{
  "n_experts": 128,
  "d_expert": 32,
  "d_shared_expert": 0,
  "normalize_top_k": true,
  "balance_loss": 0.0047,
  "init_std_router": 0.0097,
  "lr_router": 0.000329,
  "norm_eps": 1e-05,
  "tie_word_embeddings": false,
  "optimizer": "soap_variant",
  "max_seq_len": 256,
  "dataset": "wikipedia_en"
}
Below are experts of layer 6 (counted from 0) of a mixture-of-experts language model. Rows are named up (a neuron's input weights, with its number) and show model dimensions 0-255. Each number is 500 + 50 x the weight over its row's rms, rounded and kept within 0 to 999. Numbers have three digits each.
Before each expert's rows: a language model's description of what the expert responds to. This comes from a sample of Wikipedia text that the model never trained on.

# expert 56
It responds to: Word pieces inside words, often right after an initial f or p, as in f-ron-tal, dep-l-oyed, Fur-ious, plus trans and Fran.
up0:518416438646522453434470437527504419534511539548442500370543457502504515561532523579474544470395498477566546607445446493409487524507523536565512469419490520458509461517533476421480528507519470574490478526551476506461423624441528505458432438386471535544463422391449535477538420495505561481408467464423568496500462438492547508536472517485569523479510409461495445584405456465459623560469464531387523465567446492513458486551547536523501513394481427570594612589538587507530544553528468523434521500469536611539522511521529524467569512494495522527448541488507528469460495511515475481443468498557525491454509520550508438425482463538486492499492504449505501477474459465503558533437441559412618471473540505520502424440406493433418608519467479496494495491478599544432528563498474

# expert 16
It responds to: Final pieces or whole tokens of personal names, such as Castill-o, Rober-to, Offenb-ach, Brown, Smith, Richard, often before commas or pipes.
up0:452439475482514491470455539551473407464415447489561472436568458491501522462578436454469494459550460491440459544524494510546588499521470582502563522538473525524527579500494432583477557499483588463547596548498463470612417574459456397458552431544429424497535477499555538421505534512472520502549461520555482541562582469543528570513480464501550504540513477536524517532500547546583537502411436529457489449562515458605451495528457582465492529409424488510560521487499471495487483440544497499609419517432572482529544463547544479590548570438483526505468500462431518558499443516523475579467480579487582430400587468564485555425486394558479507506605443583434461534489419404503601425412402430494562474584532524537511542507498469500493574541485503477493454544606519546605554475506527

# expert 7
It responds to: Pipe characters starting or separating table cells, plus list dashes and semicolons; occasionally sentence-initial words like According after a clause ends.
up1:485493503507521434437449444447470487537523464523474492465567445467557468539453548624507565591587507524442486558395515601467468520476526551493404570444556530527602533440520564404565467527539546535491461447498469530492535562402543502551423408589460489615483431436521540529436467576566471495489569480577498510558464513510450487488441467508427538458571499497419502499561470522539586529374486549467581486416537465464542594502541555446483409459549530440532480469560519546523467497533482491485536443550522520491476499563518475407480515546543474422512479491487563508494509542497551480449511475455516491572463469487526571499497536428522586538428475577495467418477483466408435384563541466470429615431434429474499554467435556497435498535477523464505504377492447561499591560477397

# expert 2
It responds to: First piece of a split word, usually one to three consonants at word start, like sw(imming), sh(utout), cr, gl, Sing(les).
up0:559593496504514435498526421538496428481475538498599510449547529501606380463549538590515497508481535613458516472483494527601419516443488472522503503453511504548507498401549504494492438507388470504467482516505486530582584538494520546522534514479551436566466596486392564476468474404597545543575604414590458584531456516489442520448494495458465492605563476567434421509523494456548522534562531542484520483395644493531504452530454477461453457527550552507460522452448546555528479531431480491494517385529566565497550493451515474540479577516514505562502527556515500585483531544487552406457498487487441542512507419467495521530492481437542402472487533584501555408439517449439482563417472500426546518515633464537477533547594386415461484496461440487527477441515505531421503523502461

# expert 27
It responds to: Table pipes, opening parentheses after names or titles, list dashes and == heading markers in tables, lists and headings.
up0:448497531605542409466524539530508525506518551464487468564497504470470524398537448568555458483571599479494592585519468478444517523434542438541542569488490497517413450467455461500526432521473502425532479528571506464469480452493384573471511492472600475459440553477514472491508507559524482454472519517474561490507470494487491510528425525531533538569482526524505386588489542484567629514476465480429496551493560531505424511439445476435432607403467506516507482424517532434499575527545554471519643591518518488505381557526474576471527421478584553478514459520604410465478561537540466548408476479547467508520517421513491468449412391513538517447560513546559476459429521518570574535470538445556484447505511480540464562534506532612500574428579603599639502502470482489508516514508567

# expert 15
It responds to: Bare space tokens before digits in tables, years and ISBNs, plus mid-word consonant pieces like b in reliability.
up0:520487490513479426566421510529467417543440430449496502517544476407519518440498514512514486470596517443539560470523512450548511518505476495470434445474509513450453528413604507420503494517587462503540598467497563487494519512414620460478586472465481450551440522445507445548593477575593494424553530501404476509456540545461344595510472531497475530497589558531627499497581549475508491471509615483487551442502487502489627576499480444499576563587564478567504526519480553502533544540508518524517436498505498520469510621585510475509498533425477531473557493462505560471471496469444498451532542506435469497518610541503507554447512444544424507499551615484510448571433456537551465500485484468381586502398473404489532465547523581611490466491561511462514404442498474502491594426519450

# expert 23
It responds to: Suffix pieces inside words, mostly adjective endings such as -al, -ic, -ian, -ious, -ful, -id, as in mortal, Tabloid, Biblical.
up0:500499517514522568481513519469558485426563518523532523437464487474500467566511546505451475576523459510584483480456450474510361544423582479502518461430493525531563562480511556498389511464524492531440507594520418501419598503534505532522521402545581497527460541564451607591570531505509551543516499475480545418470472519555467459444526473472554491559549346513468465489352448482381500517477467488340521507517500514463435450550454513529533517546472440487440518510563554421529580541536475489546491461511536535481529465543473442566489480468498487528442407621500438444500542444589479463495494494581470463526515477434549555458526424408474525481528541369536508488444431476492478517513489463547490470524482458462410564417540505563452498418442475505524567589441429594618466449520454

# expert 4
It responds to: Bare space tokens in tables and lists, mostly after pipes or commas before years or figures, plus stray pieces like if in Beautiful.
up0:425487554507587530499481461525443477453420520488565487474495445471542453488522502473475452486455486583523528451508464403508486519479548615512528473496397505516453537590506478467403599527513507606504434469469529510586473437447509567436542457463515438447365487433523592510592474460496469460552468434464416542547487544484573429556551506470417457475462478563428457483464492519471502609579516555519605525515484456495412487517509530475526501484567463483518477496497617461512638494533454421562508488479531508464523545499538448542557494621494485516582585561452549475556557417554471486660485465486533397572486540385541562461572529479469497409429561520525527537531444476509423483520546569467448547495519425498492511531505520542481496444451498432551506575413580517512451560544484

# expert 12
It responds to: Capital first pieces of split proper names, often in tables or lists, such as P(andora), Ad(rián), K(uroshio), S(udowoodo).
up0:512497538446455463511466494578483470523491460526559451506446484553463517583512487517586487541564567495510468536444483450455520579470546491552404491476505547431468496465566473400540503543491548481461491512447516431409525543459538549512516422588627490559426437518507525594573413545504539555484374504435480470478547502496421454509613495379429440613478487452476461471518504476553524506542533419472508531473407509522423481489484518381520573441558467524473426451457559486581572559546501536445488496497538516558481508548462452481592512475548478550519514632455472580506521589472589505582508529470602512498594510503580427530494485554444502548537465556522501463460469476552461557453578483548556408472437497487407496595494455471489501479447655505557554497496485503538549412466446

# expert 50
It responds to: Adjectives after the/his/its marking order or position, such as first, same, next, northern, final, original, plus the decade digits in 1960s or 1970s.
up0:487538568493406434507536467442529532457440595506568514454515491538512460501455496416509543529554412459524520509498466474496503525461571543396616495570451495466501448440517517385520542399536463490525459463565441464524489531514508437525486559551475429658533421432566548495498470458497496569470550481509459463543536498507493496453540489506540545461483526544448565574587440518372503486524626471522474465410461447520466585553572570503503632570535535537541486491529451520480514471502409491543539575400550473506376594495507429511472514607489540485462475507551521455517592454457544475513509547525515590600470459526460602403427553499482555487552498516515512489382546532407527576471499467479511478506547539455517534543407452538515532438450471522453476458562506452512583530468408

# expert 18
It responds to: Bare space tokens before numbers in tables, scores and dates, plus the prefix re in words like released, really.
up0:543430592541500507562565536455549580491513513421536467482503447555542447493445486499621566531492455407584441442439370408546434496466448527532506498466491494433435507468535523545532479458448479540559464598515385481504554446523385496475499480501507462545480454422520472538473479470553559539591401434455480487505482524461543573476564464576479461487483530518429585548467541474487483498550417484594481507444489439516519562465461558528539468496509378508564580531582542443449632484507432435501464545527468414477501539550482430467571419626459452484525569541563535474503550491510603591450490432448456460468502493480517583545483509567518597458474553437582553502493516499462442593492510470508497407428488448520540513525572448530484496451521502613470501545479514508556498589515526

# expert 26
It responds to: Commas, periods, closing quotes and paragraph breaks ending a clause or sentence, especially after names and dates and in quoted speech.
up0:480502461558564488482495484446497489491491477466504486494593530551457583495543441426493594539485499466421464595567474435546440511480575582508469547474399550464521478502519506506541457448463528406490476403502465491458545551542512534547578588555525622549422550553547457529523430409565610494395526560428436557501572522475583501437497456573515557491460502527506487422506539495475499470558544446480479611577529444521491389525438666497542447514507590416554519581619528447489538465467466517476513452474473515516540493523468467498401515554576514513445478482532569469381498444506500505455501524588550522551518540565534503525502533462556449539516512390559495478564463495463505578543556494534540556546515486498438582442415557528456462487528537479542597541504493534539395517487589

# expert 29
It responds to: Past-tense career verbs after he or who in biographies, such as wrote, joined, signed, served; also name particle de and 's.
up0:463411494505419475414577464529535492431513553478593472478608528479526505454551534560591556458557517464558528407462499425517428521484427439446552551471502532482451584627571501538474609564523546552604432499557453471478502522516538473503432526505507484589511406537474500489539560494564457433567515457498471546443410471459459479442527437460519527433415531466454551469368491462482638458480475507484486486543560595561516611573439479518500542456540504463456506541496514542417550448508493414554553480464472483505543422560567593485494546571535470435484478451470526492619408401431512535482517537537421502575465499525493449491516472486440585505481472527509530553493459552507520422463378576478497525458495572490559445502585470513534512492508431480471570544513591550522484537469527

# expert 38
It responds to: Function words opening a noun phrase or clause, such as the, and, his, her, their, but, while, However, plus middle pieces like diffic-ult-y.
up0:452387464648559533473537522571567448470473472538560565450551361527535479510517440568485583461513532543485475430415502515535504510419544548444436484512468493410518566504493479544454575502519441452525434528421429524467389548533450469538513410495357435569510551533509504478480508439507519415524527530460519456531445505486440562529474446470524488418470545550482514488564398598547513523466488515526467492530501520542535479467411486509485464420456502417545548549557547542542554456425493426592505471432498547472468512553370482427470354467468547490416431567553504530419515491455502560591465512508454487491491498451499543491515448502494540492462650497540509463502442495537536571492518495471495539470421437498534401473502522414537482464548488428530494620511456522469433553519430

# expert 59
It responds to: Function words opening clauses, such as that, which, this, when, where, plus sentence-ending periods and heading closers like ==.
up0:477533468567606464468476451493460504585422533461440464455470557483480497388528462473451455475457422492536512460450498526418474504520533451551532603580387409426560455582530512532464476483599502524579583523494611484433431516456495406522531441464530459494489454438490518499437566513484457482560526431509506470489470497504307484452450569466497486530463437548474498540412494464472453457444530486451547535480492586508496545475485444538532547357513490542489510465581424434507490526449443488458534498461504615475509469598512524418511416572494504525552554493565551501446449436459530453564458496481436391499576444536564540467526517478476529491406395606505561540475485483503502553512471571539494423542481436444531493409499461524511482493445600501575437476517581569491537540487455

# expert 22
It responds to: Inner syllables of non-English names and words, often with macrons or Cyrillic letters, like KwaZ-ul-u, Taip-ō, Ürə-k.
up0:502453422495515502452400524510557502515409523447510550550435543449535539511490474468563523551534534494412504456563471492536490497417448572525543476628494512491472469513481534519462539396566496444484581480530562489504348446506380572506445478454533509555480533433558450412459486493408498428503540510529478525523596498474530527467535512554521454541485495504492481539545479365441383586437454534466487516409478447489504487482570587530497496481566512463520508418534518553495523458457556483465574436482490557500442552527450616472496536478642622485519454570549519427497515500474460462494499504509523543419456405549412566412503494413577546447523542484465552505423474452526498612460522501547451535523427504560467429536383570503587490506487543473543450475441407523484512541512580

# expert 1
It responds to: The space or opening parenthesis that starts a value after a pipe or colon in tables and infoboxes, e.g. | 1994, Pages: 32, (64 ha).
up0:560595566400484524450584503512484493508506491473401562553498561443511518418508519626436537477618523538538419421501472364512502535483568534527430479512503436461483539552457569491573547513540572503526493452474482380465477482513505551563536453540444565486534496583503495462502524585548569431456443331446558685489474389465564496512486492541537436570500548508546479436534489482458587466469481406435481499441507494443527526485510619484414547526510505546452450501513577442503501437539526427569464559510475480442448589552538495522531471492501468490414508525566488491540499415461491595449402570478493518470554493572539502459468562504508542465438510463510456535473528537501535535416482550572461400438521547587409481499530517549533475543476502501454505505503455435509472488512508

# expert 20
It responds to: Table pipes, parentheses, quotes and dashes, plus word-opening prefix pieces such as ext(ent), trans, dist, im(prisonment), and foreign-script bytes.
up0:537533528546555555433413502421455489420622558488480496477546386462621467503605521484515538524481464611561488438441529523464398485432539515496446442436499579523531423507467505467455469501483602529607487546517462498593497519521609585465512494489485451488435523557468486464489513434571407478414524519459479535505489474492408482518439505433583565508461469601541508615463543529554543489482540586454508415455573520460501474460475370511526500470583465500456531500484535463575471518510520568510458406527375490376493495510476502492477480512544491513486469518540593503472550455431559448538495437495427473516490468471386545412547451500491499467524533446450451438471437496420425506532431450448439545481459577562504588481572432439477473508488535513580560495470498508521417487523524

# expert 9
It responds to: Month names before a day number, and commas after dates, places or numbers, as in November 16, 1965, Cali, Colombia.
up0:497438469484506472435593445499527542513507543511480510470479513452502554513573499569558447503523515476585541516505517433472560533474577483414458485500560456527438594476542485502495479551466384532504540540506567471491573554429445431431464518539410399485493424552555573610501444558448518449520522499482511528511521573510503423585516545556605520419374515468434430540554486576449530404564454524490472452555522504483508456511501527448424466551541483417587565492568518566435450428549528569523527515591527461505469514518472492498590538394472490481489471525482457425458481547559411462518462526597488444621521514497437511514527539485435563441527471452454466511484587600482498381595507489469489467522466504413464466465494450633444438438525496492504500576402528542453450544458593

# expert 5
It responds to: Single capital letters or capital clusters opening a proper name, often after a table bar or period, such as K, Sch, Wh, -D.
up0:599525565458524515500498403535516622421484440464480468470515508535576450487494488479460489575499535475449628549465578368514511527450469510520492478471397458525417500484575502527439556390403526468596487453432551479544480496573538569450491611561470492506451450449474478477483528402529556531487501531517536514556519435519475487509546463540559476500505566507465525528561470480464507539413477414474444511551553495486465575444521509432446569505491511407547507544556481498433536517386602524525542460452456473431524520553388536565483372501444515545520384552448435498483455519523491537415501566505516481536439541479539543533555543469461457534496522469480525476489490496497472453511573481494465461532471572440502431619610467460544438472473545448464591647585522513523460604500442

# expert 14
It responds to: Words after was/is/be/been, mostly past participles and adjectives like been, able, elected, awarded, un(able), known, plus table cell breaks.
up1:498529567438527563564578560465489495560569534465576407498526437535443486497474561574430593479427554529398526519426483408588529484499546499530499579527482579469456489416486432495482495530423549512412456466452533477539437418424508502513561476426506485560421456470519476513487448546568470453485497500517556479536465515557454465499611477439503447463479514516512424516493498450519446501452489486511530459514503441559448482535584486558549465569573545536481487390489497615595462444546501467555496457552480470439473545466454534523638530455496431539544449447539607509659521478502577561646415533478571468534478479481526476511618454561476519427605555545593451490535508463491513490511496510469502440442457564494450422497503561481560401470481440496547458526443551549527467501457470

# expert 44
It responds to: Century digits 19 or 20 in dates, table numbers, and event verbs like reported, announced, opened, released, re-est(ablished).
up0:517472481591524576535506565479542411423526478481544461555406578527617447546470549529517508453600455556632495529562550506506478498470527410446501544565510539481417450535539529596603569552453529388487446494440450564505446517507520538472530494491446495520491537522543526476495471376528509535506444490581523462470522457495497458533534510556453485515499490515465503487519441551578535479511406571604474494495479518502456533547503541425419554450453548613462477584503464424468432453476595466419462515443581542417462468469461546554497585565498492546457599587499556484497520545600575543524442555518594454451450564457472515601459450514511451508505509372538533442473499391507488401467563410537518460468491432532490565548433518454523564443435507484497530495528518568526511475496552

# expert 40
It responds to: Short early pieces inside words after an initial letter or syllable, such as d-il-uted, ph-il-osophy, did-n't, par-ach-ute, prot, dem.
up0:444513399493382445511514487553573516497579464500541455451535498536494431558555540476464512540520425400517519488502665471496497587396460553439486519457559539489475519422441558588491534406506535563523599536505571525464489483554473450442453532588489468509474386518489535558498436434475571537535506501552514583458501499547478484487481405485502508457426543421446516500600563470426572469491448467492400628539515602551569554545491412558580522444478459431551604448481449509491540495471498507528516483440431476562505582471557421513421492442489487499486417572572490445470451527484599554502490437478424525509508423528472448433499527526472539520504633525563528572546463515509520522554466585559529553511472544430568465519520467485457504505461465479533500472532557540565440544439510

# expert 35
It responds to: Common surnames and place-name words, or final pieces of personal names, such as Jones, Johnson, Creek, Park, -son, Sonn-y.
up0:530554540493502517514601481523482585533480428493544383534533612581482503491485421529563478515507462462580583451419508451469450486483464497521559565501570542520476482583515526483526505517474479448448479474442552575570521508419469602469477490552403506491513518480468519566551525454579446433506535552545653503551619554514588500580509460448575486562476479571424484409459393494474500399520537418575568569563496454458520449440480502483469393528572538567458493511513426507509521425462450522519531527545554443513526446460479434476485409588476460467507438368474572366508501470575548427476461494508463537460537628475547548541564553442485497489520452412563439523471510503552492536448472523600491494526521549526487472466469535507480456500494458490545563534574522441485504472448554

# expert 39
It responds to: Word or word piece right after the, a or his, often numbers, superlatives or nouns: most, first, member, four, List.
up0:501505418564556631510451499520562469425464491406506537516446448539515451571591602496526455512496491533483486478445391502521559521515483448556503398589502529521444489553456523564497517456395547556487448489465532472532521629438480512437422624561430564501486513527460516534404529474462556548422565436499606553518471495528500537508377508551534481559505475557495530479449477536526509533490426468521380563537496475544553562595507490450485499510496543414459521618552415489493464433471587523417498543437579523520453500463536580521611476552573448427444464491548394525505489511449504522473428424513448442553543494547481543505465550593578430522475539533449501486547497488546490530504455528483523538468539451485473515449483594482512416561435485473569510472448524443590567487559447